{
  "experts_per_token": 6,
  "d_expert": 64,
  "router_score": "softmax",
  "routed_scale": 2.5,
  "balance_loss": 0.00362,
  "router_logit_norm": 1.0,
  "init_std_router": 0.0107,
  "vocab_size": 13250,
  "norm": "rmsnorm",
  "norm_eps": 1e-06,
  "optimizer": "muon_variant",
  "grad_clip": 1.0,
  "batch_tokens": 131072,
  "steps": 6105
}
Below are experts of layer 2 (counted from 0) of a mixture-of-experts language model. Rows are named router (the router's row for the expert), down (a neuron's output weights, with its number) and show model dimensions 0-127. Each number is 500 + 40 x the weight over its row's rms, rounded and kept within 0 to 999. Numbers have three digits each.
After each expert's rows: "raises" lists some tokens whose logits its average output raises strongly, later layers aside. This comes from a sample of Wikipedia text that the model never trained on.

# expert 14
router:430529533419488420555499435450546434486454505535516471488494501477475506430475489532579527421538505404535459454538552492517558536485491502525537509616460516492497473471558545447448453497417487535442516476476483584545528512497517487517501469535481530484423517518518503499557456514503524506457481492521534482545461460484436526475451467488499526486460554443458546479458547525573534456500
down0:574528538496518524564446507513531544555477573521443457487460490477470504521564506490473523488482594476480531426460524464459516521491560415502586402516502518465550491505481561491580449503481494456452529502539496465460440539444525484484509515443495521586516539469505530537520461446573525524454429521517451532496578509506537502463557521487538471518469503537496465544582458512573511497529
down1:482519519505532515495502533500539464559487465497564485466503547521526424526503465469449466497443542489449468504461560491501550544456442438498501428532541466480421484465459481483569478554429553492417520541533450500556613439533426530480476482427527471482467520519483476511485451436519475504511534501473465507530499565565567534562539481521498400513492539485510498551495537432539476558496
raises: " the", " ", " in", "\n", " a", "-"

# expert 27
router:545480527542416402492520530464526470515491495523570488545578566465485469538512494452486505484425498525565470469458477566497491450472531421490463492511501468496417539504598502561501481412535484451414498484499504469501523492467500524434562405443529554474511522492514512516494514486474524532536466503513485501496452550433516526472501527524574512471461531460463588528488423504498500530575
down12:431455490565491644514442510566526515459569487488513461426468480506445462484541537497589508456429497425532530499417471472482510462489470472511418521553510514533493446523468496453453492505459539485487526542546438579558527501508464562416534502492510548544464480481481498508465458447478527443493531516485475531497495479498507503498535480492462444459495473475530515552478521545497448429427
down13:473510554455492449478426565462526484488524471565508485498481573458494573521510508488518521493418494495539514516483532464530540555467526477531500486486520526505500565537481501540494459432489460520533412464504507473464528504462419448435439474405483464501464517555614549541577475540511430526536456561530473451579472507552488516491520479412506563501576538499460535502508501471540498525494
raises: " or", ".", " and", ";", ",", " in"

# expert 50
router:488580499410448460483468559457490529546452555551443490462546497484595573484475497521554510488508491467384515519530532484482508541571504507533487509507537579540574461533612486455562523499452551548513485468475432473482531587488460462503453526457500461485506505549507484458531460521508444485520516525497462532561481484548448542508501531457487521494492532510454472458462481501475479548579
down0:559456530513470452501545480520576439544514500478484495517492507513528433447524478497469459481528499516482524462564539464573444486522544480454494466519506484508510559486479505461376415527559506460435610474568518492520507482494582491476517508462498501604476530483487475530513490445516434416476493503508512518487573477476536495503484589467555610485537468531454496553477482539469515477508
down1:457494498497476491544484504619512502588541450452392482500532417479473524526525483526593479508491478492504479437532436460548522496474527522481578480496481570505532486402508529519491500535468439480538506480509509438447533481486391467534502499495526477500474535527526502578512494602467555559559538524523496512442453509548521508545467556464534462475485576454479503505515494491453501495469
raises: " ", ";", ",", " (", " |", "-"

# expert 23
router:513476500580531485510558545510514489502500456580568508563503511548487461524523459524480486539443503525489524521512442416539528467457453486456482571613436519530459505490455534554456571530497545523469461471559494551443535442466387510476500580482478486501447472498524464527533501442538557562460521483544517530518490502529552528485487509459474481441417449472559514535513521514495426487500
down0:488478471473488519489472482504487389535464533482560450485545490439517525548459444522468490489573590484463542498510541485479484494532549483525582482498553598504485550485542503575484495511550501506520555494508486562518518512487401486461550523564497475535503534494415515405469556520455554520472582507478503478511507477515479578491449459493459519465448436486481505559553561458522525452555
down1:531453488465495510530510496540477503545531527531498555547525523519499549488560424566528523504501486477498571560470467519445532422475484424425483467510506519536476490443543525512496582490483504453534592451555570546500453438513484549551449596443470483465546486452508511522514503463502407518502559475542506474469461483493535404520545465523527525524504553455494468453544508527461484594490
raises: "-", ".", " in", " and", ",", "/"

# expert 60
router:485426451455505480468530464492504561591538582464513524517571502568515553459523571498529528582517552516492499499482427495487487553480442537547533504475519495546536454486526529472541493472476549483508449553451456482444494464530521533533519469427537443514513477503470517508506516529512468474534507421491514532543463541506537529553493516498558382586495570470512443517525591534478559556496
down12:502459484528469562453536462494528518546503453518494452518529544473512546479421465518445499429490501474480518519477427527517537485418470547461427485542472527485493494495496447476532492447520481580493510449527463534521524526534511547456456528566456480509518581470463474438548534523501426448450537438527492562486434477546529531557560494548419567525488510536494470420445536504462581477437
down13:420499464421413466444576504484494543520494483511503514485498545493563457462509484446531553473501457482475464501475558504437567511552401438463476502476461474444466507454483475502413455540520452466518523533575509514549453460486491500524461455502452508537460480464469555472480554522486432439441538429462474475507402554501499482503559428528492545460487541505505529464529470546553488513495
raises: " in", " ", "\n", " and", " T"

# expert 46
router:517570543523522547501537478531495542485539533501513441560481502605462510526490487526481565489436557545480495525487433524596543532504451460444475493458514429520533519519510473571407491521500489558424474480553525575512525581473515516487467449536471518479524549422474506512571543552474550577524517503551488517502568470504493511461534471450490526478420547541500521446503445507534528540515
down0:531462507537448506541465503395405506493497474482453514492469479465596512535490451520492505414506482517498487554478541500499518438538514480539598483487531479519456555534502540481451502470547534440439563497528560442502500531524464488470488538523474478543444545443587473517513475456519421499474501570494583498551592519480465514509462507535493456467439511480509514601454508471446476487517
down1:512493552484483441497558537423437491505538510543443447525479448559417487509439507472492493463487542486526474532566486461514464522497506450502474519526475571515497440532526436508480438523476507531499462487457513459569577493451404514528425489504536452521533526575436578514481503512507536531483508529418598520539577522454512514503458422539470507418495526442507515446502468506502527519477
raises: "NA", "ering", "lands", "ues"

# expert 16
router:481515433463426553471522497513479519522517561493439480533503499444506481510452489480493479489557495551509498502520454532557552521416453522492447475575518475511484469510494523480460527453442512488429519549534515470517511514490582592510528525566477459526462441474546522490514402470496423553528550548417465559569506500527502495474495536470490459483465440510531441514499614449531462425534
down0:478528448550548477523498483553435443472493494508556510462554479421528476430486490505509516491534483544536511477473513459463451574503495535521522508546434532543523510501434453492506602449475477434472558507561515533492501473483563512503493481506468529455546464563543532513541526409515489442503504465457520505439489553535503542412446513579400435443476486474539415480520469517447488475506
down1:512516476452460512449471437469479493604519540437562526467455493477530491513428578490422470523435516415526510490526496430588474528567488563597483515502443492511464442502471561493482403561505571470518466455531492448505451471499514465571519498535515509523529508530489448455491507449481527518495516533493511445524483496512511510474497555467477437495469480516505589479441521474565508550534
raises: ".", "-", " and", " in", ","

# expert 49
router:498474500495495415514521476510526545528541455474458513555495454502549548512583508538484497506490497548538520477474553498453461455490520562567537503472448476460560473550511430455431560473520471534465539553513455521517512480495524547501476482561454426445451542536505510523529462526478461452540445542555441593471537505389429563463439459483463534529431500547501522484502487533505537525427
down0:502504509448567452445523533506502493456474480514516527531458516538432540503520485588472497496469522419461488444486480539503516515494493580468592511458493524514500606494514494550524430457517479560579511543465464497524506495509434416513433532506519442466546473544596571585465495545484552521478507515501519521533509490520481507467434490526472524494523532507534601526493566546565434486510
down1:518488589438446514472454567603409482521505465559531480534461501603520415513512468518463502474537517513533540519509523490464494513461542560532487486584485490499492520463496592433504488520471538492477502486525495440494525512472457507472418475528550508502484504541483448472508503493460574540461496496453450529517481527517486501465506481430410437548466532560470526474421526534444472421519
raises: ",", " and", "0", "1", "2", "8"

# expert 45
router:472511465526454502454413524540518518498457469492503522466538567518534505502499505551564477503558460485505472533476488438483476464550535505466559486553534582502528446469546555476513469614452484495488462496507579468488428557484547417507545467505454570530475573488441486511513473546505516527557516519542476548425462438515503534506483566555529544518476537482510530550527482494475406414472
down0:508539491523507476511525587448508486554549537516450504518477485540448544463545478535482525523518504529442485540486439538497566458515525566503593518450493528453490513508458494463455493513518466532512516491477480508503520447430506458471434534539534498436544557522544447607501607559529537536422468535521478435469506472526522431469474459441510539422517523482470532482489468492468609443478
down1:524525564515567489548594505499437463551515450478490456501505501471514542506448430500487532507455541527484493500549497432477524551477581479568511493463448452479506455579508493522471501482485475513567510469535521556524501488464510505488530599505552488499442469501638471562536541546498470545554449458508501548415514441589463456506480493525546490499536457473546502447472470517529442517516
raises: " |", ",", "-", " and", ")", " in"

# expert 37
router:489490442513498495489496496534456524447491473524541548524525517506522509521488506432496465485484521548473583526554447503471541523494519534609453477540458547528514448527518451520525453590470477434497387465558536452499503502510589470494447525509516475478461427522488465522527534451489508547534462408508566500553570479515519455533618479488474479471517447469526500500493511438498421536558
down0:543492483514524407464471518495508512533575524545515450520523471545475448558542430524524487511481531452467493490464480427502470492567504474494496468502534499527513582445495520511514489532546544483504503469502443500542493463471456540528514461468428402530548564479503505442465445451500508399464510537498489598468452612528492505505553515475422496531489576492400442483514501464456532521499
down1:435536520534560539465521518493528544556474484528563444493488551534487544486578519553547419542479516457509541457499452468526491522494457484535485501472458459532476456538417465552423541517445460454539528531507461565471557463466549558459460577483533566465507542449532565453506546466518525517515553470489495471549562442440574426458429474506478482535487464485519537457515466509478509530486
raises: ".", "-", ",", " and", " in", "/"

# expert 62
router:466503423573511541511471519571454537442551515492528512495455439486525477504547453521546416502506484533529504509511486515560548458524555425488441529494450476526446506579384476500493513581467462454485485568568502481519496475483546554459520557530534492546538521488452535496488504426496544486498551453473503529537509478502531509530513499496466395499448466410493513510471534421521429500459
down0:541461538475375515503508440411460462508503476591463519471530534458519487470531463549555506515461497439494546502481441510459480480467519475494482522516485521574520555453447473503452461556555505502502449569476480458538521532508557466482454504543451570475553487535580408496449476533531497513464509492499529515469422577473492440581539473526499479446557508545496505465546445454528507511490
down1:425486524607529532503524474515487567514484500517442535452519481508471533538529504464558486495470559503388549538467462491532533465524537539446539556489441557501481490526461515441504496503533579482539594497564459493470547535499468522526471453542484476484536608492526510494444536505491417458546485529502522501476568477521519539445534500423529487495478566518435495470474495518395482463490
raises: ".", " in", " and", " to", "-", ","

# expert 59
router:589470538459531492514484564498433431566498523549477454471592435478501539513496538495469417482512455521532452477520485527531516504457488509428494500493506444516452490497553497566531486481523519474512582458485558463539482491444563439463538526440453483459517509519495597562546462538528433550484528530513483491452479485516463479557532444486500487510550455532599499473565499522428543551506
down0:495519462482461588495600508558552560467530477485515482552455460473472474512507554447451522563457472454536476593496486520467554499522483505464466537463467470494486481477511509571498562410451498461437436504461564439458426547543443482545482538522536535490499501490487470494507528378513556491472463596484510489490487491518521443476437484470477494498441547477493490508543518519544568538507
down1:545477449550505498479520524477523506512539485536526509487476578593522478564553518483520482429479476455572477508557544488481501503480554494476503564501497515447471549458520453478467473533481475470471528455510558522541488505510497536378460404473484529526529597521497415502490498429461505564515567536533546433500469555478480541483535480499569562563484452482436547547493519528418508511524
raises: " the", " a", " "

# expert 18
router:583575530521490419491406467442512526495490464501513582492477487547549517525520487525481456438524502545471439433540471448495491490537463472536495527521541535553531525452473554482447513554509519456515432500472489410594504483498470503491477510544460459477432470544553567539467455404502582450507490511492485524502532542481503544502500566489499536524531487507490422472441490466524544432551
down0:519555567481522524446527529493502515529552481447498472441467480488495515489539452548450505482516484458511514503487440556522480512499572431497402477469517588492508512533508501515474497559431501439435522444572514513551403519419478531519558437545551503482485505456501526438507528470417499572492549500504506544504520494536466539528629486495483490513522446537453546446491527466548525457548
down1:492528564529582448449527584523541520493488529391469451505511471456482514512508484505531482464471494510472478451561501449493463516495560464518457535410534565476511563531530526563529503541462492457505488459513467522600556486551478452420443456507490529475449570524500412558497465489512454487521525402559523532489488548536465489453487448476508546454520490522529490465516530511504409507512
raises: ",", ".", "-", ";", " in", "\n"

# expert 63
router:466500442543493523457485506409488587408501463538484537481503536576512455423553520533491548518473522469409481469501515446442401510528504500530513538444525540519548569467439417504508446513566488512539492431489462452492432536545430497483491482456476541506434510415504465524500476489477551527498510449522508459549540446482505463504501513500411522563483460484488526535511468473482479531500
down20:504554533497511476584500503507517477551450447527537488482490482448479492507525517539501474462511454535493465510563530537544504451562494478484451407448560498541516530533512515467480477525481528392513423437529452477493411498520497536443497543476518575533468549545496499461441542461550509428483463488499414491658475502451534484480529517472518518456492506468457452470542528494448559495504
down21:572490447513545533499519484544480522574516514493475535507512516498482448408523533515426507445515515490466532486517545506476500515532505456558484525506516450464473477427539518440487424491500476301461507471461505496482508509522512523467475499472462556483485498447524547483498468507530508542615446461452524543516599480505510472410492493530578489485489492487461534571469520456508510508490
raises: "-", " ", "/", " and", "c", " D"

# expert 43
router:471402438523476466468554504505521471525420494454530571525450495559533551503534485451505581445504504459469472504465547426492474530534535500515510601453459472541489570464486521447575490470568456479565508523517522474440445531550436556496432457501480446506457466492485493589474546532574522463475518455479494464519567463498488516522511484502489458467477438497507468508519439471450507464459
down0:464559581453505517408452532466540496506512562463506483454470470437443535556548564478483537609502520534501472456470491539529535446538489442487542501466443528419501470499492514532453520490483497519467491458473481519531567488454535491517541558534523548498571546509468537467557434538504501533490510514541477488546507501457488532498418532476524561540483468447527617476462522411549540505501
down1:468453513489507455457478499523470470528403434443442504413519565510484534522496493558524443457521506474449495512482455446508516444512504440541573442534499499508505527461441528477496531451429503493499571505525482519524505486566492568494549477494478452465502419507534526528510656505506489493479471541516472413468504524501489508571561428541466484499584462506505479502481534436535544486537
raises: "s", ".", " in", ",", " "

# expert 42
router:501505458502516443497505534560441485427512485494420553485488531482479578551432426498493496465574504472507517523460424525561465512473545453457523513467515461441494442485578483464485477500453513519454498481569408496527549514508505497553555516476471471474447505515470471545565487550459448470506523507437450414538508511503503506497515422546488479418486447487518486578474429488535459476419
down0:517470486488464528466451517480516494502441544478505516484574465413513522582543492488489461524494520541554547459505513491539503539439478485589471532475501448470527541479522595488508512456471563552511564494480500461567503434457496526431517496474517463546606509479538455548518578500470460486415510477530488447488496504486452473533557484456507438514507481529463514526428405565499505405535
down1:492475461499505527482474466568494576453467478495511499521472536508530422537451488438495539531459469487551554496547535531505448540453474550517617430503549540540521496571523483496461537522505511510536544497454453506550467531519559512516510408415498427487525544543517516606566467522504507516538480529519544500520431458544554444513429487506456502550498533494518461470481433543470441558521
raises: "-", ".", " and", "s", " is"

# expert 15
router:502526523478474504541447516426435505497488498517403545478477592475532514526402467480475482444572528507491536503538456462443467497478558526496510449529497534447603509500502526499432479502501423424418469458515539532474503584524451488463515551512521514506525471503475514455543533514546509502549551523541469473465523442509550464510542548513584557511454564576485453502489570483528536489493
down0:500506544565504446516517494491502503557477569496500480514471525471486568408537500482442455584494542527560429485461511510508577440458565486525541550471478519511480480513538553527538484477478505564522491518524508532454522526485446550484466554556503580512460504514526464547541496549574446538488538505546522493463592496546592439582583545489509473531515450486473430509473563487496463519466
down1:511465488458496472483392538531488459526496528535444516459406418412482499581521464490456475529540524479497511481487388485508485432545459584488537529508529584449531512511551547563584494515491480555502480523516490476488567501541487538502508492525476483523446481466561496456553479570416543465478519561528526505489459525529471543488467492506477475513568493472497478506531510443495568449560
raises: " the", " in", ")", "d"

# expert 40
router:497470398547578509449570569558521524479520470455491537458458610493572460608485486508461516507462508448484467460452519450562593534554509489486471431520529500480523481543473475404496515475412512514445540481486554511489439456540432528474509529536463530503531546507502513530457455529480512508512545463487548453483532488541542507441472472495466499518464518551565519468485480525485492535510
down0:469568499528483513488597467603459525580540511515512527446504462444542555559472519480496507561536479514504523503496497480491483523556547509462526534525472526477447503474436492578579458489465417554428506490485463440467475505508470456545478484501548535538574443486500556446479505450431482508505529496400562522458463545535523473540494466513558511531535533508562450469454554478525537491452
down1:416563556510436490497508526482493508534517560548454465519473522461547545484466461512429569454478521534624528467428498525426485490550525510520481460484486454489431538471461499446508502497434452440490543491482497555486508480470531511506553468425498457535476469436467449565481467443460451545519475466465539488521472596445545528491571537528465523483492459545473432559520492499493474480457
raises: "-", ".", " to"

# expert 36
router:473503394529463539488455519484495564557500528523446474472438561548550538510492474489536461471465524534470487492501498488529455559502506529476448485552585505552448453429486487533513528494483531507471431463527504477515502567533498565468480474485504455483479492448476491425485417503476404556569526526468505466602579509555512510478502471538396485474464445508488466515482533440468440505553
down0:542511538476465450436499428509578511523510439517476556539490480509476499461516522544450516599436453493427480437459498598491436504437524453512492455510516537454518520511505499538393551511448518524482599513545499420516476469474475505507496488512595506504575448546435491435487498514522517466494521486456495528589453498437507476506504545506474534485564524480561492475484458461487517503477
down1:512509533470506547441534487530517520437520456502481503491525465556490505465446531449497564635558474466385487466536426514463506435514513500486507491549504509522535545480578518549525425470441489480542512528512421499485514448569480485485547512530501551485524449496482556518437492419461502534463469491596496471477494516503478552477502528401527551493451485475462447495564502488475492560460
raises: " ", ".", "\n"

# expert 10
router:470531529544517581479507462577538527411498530452512451488459502448494476449561473517560439540538537532477441592498546522487454479533485477458496460454469512479493508504419503497441525536468488526480471637512558552523468434569537494476485483471498508519579525474481487470424517484510427484512547500494481523539456507510447448534496505470440485484422448485547528482516501415479498470450
down0:535503462448504447481528518446416580531469521538483460524508557566434536536482508427493461498576456579527561430467483487464455473392523506442524514501473518528481543444498469513540557536469482469529514474479479435524518498484528448454456554498456484561517459547492522469492495454483495541473485453525385461535568493436497546477463508483481473421484491472453453557481517481501478438497
down1:501559534506456550504541435514559492498469545458492474529468516541496480509523533528430585491475472481494461487528485544592484508494499472548521579504467459539519494474540557459548450455508577415491445435457472458535427487568470467541514541553542474487500583498492536523474407581500490484547461519544543489459529542516527486459510494571443533532538548446503563432476521498469501452512
raises: ",", " and", ".", " in"

# expert 9
router:502466531471475531532466540486424452456467536562514466464586570478425588531545590519554551489502498489545417484478521442512524447544488559522493550482551468456453520535436512511493521482486601540477476470490510505557454441518548452518475510521463538513451481482521468508505556539544456519544494499442503429493473475517543517554420508450541521487486566499511484476494413546539530471466
down0:537485509475507500500560520497483516522471510570460467397507442496504461470522550392480580523590452555462482561548562517513472479486526455520447530518470542481561507472493440528492492490493488508550506471499446510496512526499531498512506497542499541434503492446535471477479535547479534510463557485613421545466543526538390488444485552535489521579507443487489456465543549431465500540477
down1:548434542455507491510506553457518435464505512506503460555549481549499508515536488481560469468530584498499541454521425459537481461530470480540556521521424464466512496515508438435530477540512477578438459488556481479506568483457430520438517463537505522537491468511529440584536503535563464546468475483506492522560561454520549504512461544474531407542493533574482511432556498490554554463554
raises: "-", " and", "'", "."

# expert 24
router:513567542498494525487421528507513457478509454554515477514514475455447459470468528488509564432501518511529452470488469523477455489497511471523550424483506472558427526409483498480582512559442499515497577509514537471555468471446420463523557437479569537500506476495456583501469553511484457452462572453473538530524495589526498462559493573552492539512517528533511454469523508527499447559421
down0:508503573521462468511514489506440523532555427477444559484442530553514489499479614527494449534443503496426549500508529491418555477474511446455533530516489530475557447531542529508468485534508482491494499467507529492483550482573531459552477593454488455490435532495432479442554517469471529469465495543518474541394580496516469515476550501459539496539517542512523539457565499454450549425510
down1:472460477527568536478557458507471483500551518547502546522519544506561441484463485479491395534483515410467499420406462511543505476473493528448488508504424523484569423485497469561551504503487481469479529510564545491518488480497500479516520481516489536490558555454547483467594526410460529513518424542529479456510455478548540512492502515465458491456430516498509434502482567542559493601508
raises: "-", " and", "'"

# expert 21
router:551455554476499471591535460566587470531455473495585503565515489477539409508450499442507460505446490512483550539507473526501473518456513466410509520495417468511457504427471459473518516456538471501545512522502520536468494418486585502500463494503483462548451461469491571531567586459516507524494515531528533478525514487453406522444596536447524464474475502479449500513541474502472512512480
down0:489509440535514473496523592523521514477537510448518494538450549520489581496576437535473548420511523504441459589537517511522504527531524546549467530507542451467483500480575540526481456464455466518483493417481415576467484459515516481553525505515496530480501521521506536528445553530495514518518543471426535541404555478565580438437497498536581478509482477513510543492522501477503572439493
down1:471483545503551426506468515500524517541577476529485506524483479491456577493477410514456455494432519453469461465463538480504454453479549503486513427417476554503463548468484515462481580530495533519483512384573514614514523474507503504525532485482564551562442531583528501506446527546513505526512481471521600537481504503495514530476492528535492475508498402431493522510538547492441489516532
raises: ",", "\n", ".", " and"

# expert 54
router:496494538469505518482590537541519500518422532433464502557543537485440432423460453513414456504524430531525454535483522467495496480474534490475534483548464445478492495549598528513511522484475560508519529546503483526456485516499541500573551519520506448500433500556561502487512442534532470512536410519479495446474523550415517500525446526509497518571538501417528474513518425528585491566477
down0:539503538585525476532457527500437508503506503561543451481517554528473554535465462502447567511469509541475435560432492476508491525534487531525502508451501580512493515448487540509518454508474511522482599434460556513475500563428505456482480502480561533463598501598480500517499494504431502505558485527549555464438562513541522563511518568464461530511454452464561564442471547497461505475539
down1:482445526408541477441551463503525535480535504468473509571554475510532526447438449493451500425477519513456412480421512474490480463485493489413525483472566474492470512483482485500467491415490467491472506525472527481523544458541500475438530522505417495566588521510545489498592522496463558521460497509536497474547450499461488464463506504536543508458536561538433513468493430585500596514475
raises: "-", ".", "(", "\n", " (", " c"

# expert 1
router:474555515536524529525466501450577445448496448497533481474479487496511512513530537595493508530420532485467519406520437460475484495501467459540521506564482492454466548419493573491528487505464452527570457457479434485506554439523455435525548484474532484517523494481458487478504448520555579451515420444507549502450517559515421509541469480541478533462578485477564503546458430468474515461479
down0:519481444512520527526535424461506430540541482523464542559472413460505439499555513526469562524479559480506459439470431481567457447479565486515496538524549485468576452537518500558548494495484547558480517474500511548524476517453423477508505479495485543579539539579459474489514527451532490526471523480466557544532508494586543517533555534436498526478403509461456537464477523482490498557574
down1:552517551528492441499490535557466506499585601538488425570496480511542481513500534523537497520525521444485540441513541481535491528477541501499521414525427490544510499518506461474489481481544527488456543551493521480489486463469469562527530426573467454577621509479506511477461531584494550499420512543445525512471498478522535531528524565396455542540535556458501457532498539536500535490494
raises: " and", " in", " "

# expert 30
router:488493490492490554536474492549484549547559466527446530457498467486539522513514481487510528570444617486540491434512552514439486467510536559439423462495532434438528475494542549425506559466417507463557507536504502488486550534506452495525531495483518564500466433550546450512427575545456583531492472534514518481498493579503500484434504484491521457493539484496489531559467560563487510430518
down12:466458508490577499515453477537587480526501479440406451567501474481555510548506476477512499495446522521487584538468503468507534442447469455439459587466492566506472512420510442479500449543476475480523443512507425496456501485423513571497451511453528545483516515482515511537509472569463418477547497466458506519471533474504494475532514515527438487477543466499495517462513461482610398459517
down13:477460479473553523496486533502521508565397508443518522502488505503466554569515557543510472499466481445516552600484562478607480442558518497499507399441452455557449545545527474504463521448521491538479476507506539445488525517512520482508506527484455416550542444543503469495470468474507564505540531482455511533480529445468566518432448513524449477517446540447497503568511524467443512426499
raises: "-", ",", "'", "\n", " |", "\""

# expert 39
router:442501531505553506500457475572484440475539453470528547498485487489535438459547582568468453562530517511541480477530567535503493470509514459510502537451450511520448493609531524551510499504479472454523477493447459557491527444419542563506528617470562523542607505492533477504482524458509512477466491491418499486417486505508536445480491485503449492499523438465501440480494441436491452544497
down0:466613503543504511442461470469520497513525454486481503447511497457568566493480547469527477518458499500434499468487469509486520461556532515513505490465469527562516545507489528486479431467519553451531463534498462422509567500463448510509454497510512421543540473517451533504514414574488502427514615467535479463527439428508483447509415495566474488560491480460471506492407489535516436444512
down1:521470500530511485485572530520438501481504498521553424539573491553521422441510530529422550476475526559549520470532524498561453516578461470529530471528474505465442518490454509519485494437484526553556488470533484519517498470446441431437480410524494506502450451480445586505526512513516525398517466540491495430496494453447544511520485513458530518542417462574466495523541455523454454448494
raises: " and", "-", " |"

# expert 5
router:536536508501514491472572488394565559469491459527449457466515499527444478444543469512446557498529541489500458489531453475490480560454421482435505481572493491476558513470586536511458511475469538496475509500552528388509496494497522451554567450451531491514482530472553489488513459466510529499473500580538499496547513489516509459430501530453474432535518442488445513509563486433466525393453
down8:491517529549478510407438562444522558515444417529457509503478549566585472490524497536507489468541542514479458535535539513468452508549497503465536492541518510474574517525494558498556502541522452492462481458511479479522549491471532495448506535542411499521536533523470433521481505553517501465501435612557545466496534430520516432452479557494399542535562561514468475502465441512452514503493
down9:468538482498388479507511463541540458491527544449540495513477503562580585499535542434499532470538518556568509500536483493456640475416534489469492563472464455491523554583475507493436564438546496484447565502423533547542496525487462460470490562503484541525492446513458501486504525522501522558559490524488520478538514459494444523537489542433530529485509467493542480473527551545490529508516
raises: "-", " in", ".", ",", " and"

# expert 26
router:471456498520461501495490473530555439533509515474524435517511554547610468532559437503522473521465549463435529525458471492485521549491532529544518488539540439470537503501485523501426546576510474541414472532442531510515540501531515500488453481491438541547438495522569462450431499488474456483538458502421529548443497467460551502476449529599504523503594589525473520476477462496494568516506
down12:439493524569421457463520511498484534582466499554530541484477584462457483544492468464455464507485406493557441463423510447482562533493544500492506432502446447436443531556496516482471512594533459513509462472503457464463509528529480455489479447498470514515425522568488488480505521410442541574511505447463528457596495493501542521514467557520489470514505516467512491434499485520435478525523
down13:515478471496506496491509516459475423437499550513506450529456509467483528516521408462471543520516456518503505485442484506465470458490556488563452510578504522512524545553495418537495473462440521485487441471541480488450512470503493484509524557528532494498450476441452499424528485504527479503461503536556515503617532406452487509523442555455547505523468624554616486446479514562525514478477
raises: "2", "0", "6", "1", "7", "8"

# expert 32
router:465472460506531543507428519528515454510488490451462499488515516417463554436503560409509450484599451431502458557516556498513512444435449443564578442483456493464503518579559466451515520542512548490496500542482530554506423501513529496467502500442471466525571518488552523447556500420505503431500510461460490506485453516481490505544509529463508533459529430547427530541509535518525510451523
down0:479518489483459488443488465537582394460492490468437516505549497566478471563499521555494507582469530455543523511467605529510498479502528469579473409474513505456473524479484600461496435505505522491534396482436464514513490498479465485520476441507490445525533511496458399486496482574483538469484504552500561490493492473474548516568473478546550526478539453477496507549462457463553541524535
down1:512467461557544534461538436435509480474527462427501490490537552470491464496480441491512472489555538499463511454532534482528449495356503496530538450504538498567564555526513512516452444528499498461500480444585455495514478517499547496456451496491472496559547498468562448522564522591509424468512527562432574451491562448476468519505515500566575502542549515502515437477474489513502478529480
raises: "\"", " in", " |"

# expert 29
router:490456494518502472541485535478523548485495461466496491453486440616566534497466491507477545516461527480518515547481424571457561485425485561457540433419516453461502507539480501560500406497520474543531543596470537441529515476487434495532509455557498517446485542480463510549468506523486529518560486475463529485486501452554533470406555483593447462503505514500553461507495500504492546501420
down0:453495458444494529557513471508506498500414513470478504446514467467490524560442473482531523548532535496522528516444470528522587479403435469470555449457510523469482465455488494482550488497467505562452551510568545562485507470550479485517545510513522471522483468485457568473469467561523513485530461564491499503535513523485588589483442514488427549448480447456571509509467414531526504547394
down1:529500518549500517542490512512422409540487497461435435458504464465480531506545471557487522499548468584501493526485429479513400462485560501600534518486428546517489494540545456491570474519516495490470463487561533503604537470451554497536488482503463471462502590432542534545578486499527512498488521539501500486460447420497506465570532522443496459492492483557519506557454512474552536510464
raises: " and", " as", "\n", " in", " to", " on"

# expert 8
router:488573432459514490509435492518505497552484555488440523452501571518475525523538471552517455455530451470467478403509459438591498452560424596517456538508515509482533431512443495534499483473455492515522475456423428460545529498485536475525416493531466507480495454536525504528526503452477503526483520511469555523530536539520518527522522523533528450455559486503526504491459587415498524396504
down0:496492541482435491539567504490472530535490492428476493504484486481490530529464436546508481558584415543527517431519467490545522472465514521504492439559585513516511500500439523455504568496517493400426481515491478507471472502501495557489488497452515520584480415500497512554590457495488502529466487516494440539542575508552474469483538515451596509403529449524545528477445441479451479505543
down1:520477519436558511482580431498499529537468477502567555540458538445472461464570553437536482463492494503505521480498420486527512571477553457496500422498474543500504491566508535495590492533458482510528491523447483506534435528498543588508443491562497438526517506482464492540410489553577529515545533505532506467538478451575537438447524434498443519449517482547507575494498480484513528524562
raises: "-", " and", " C", ",", " ("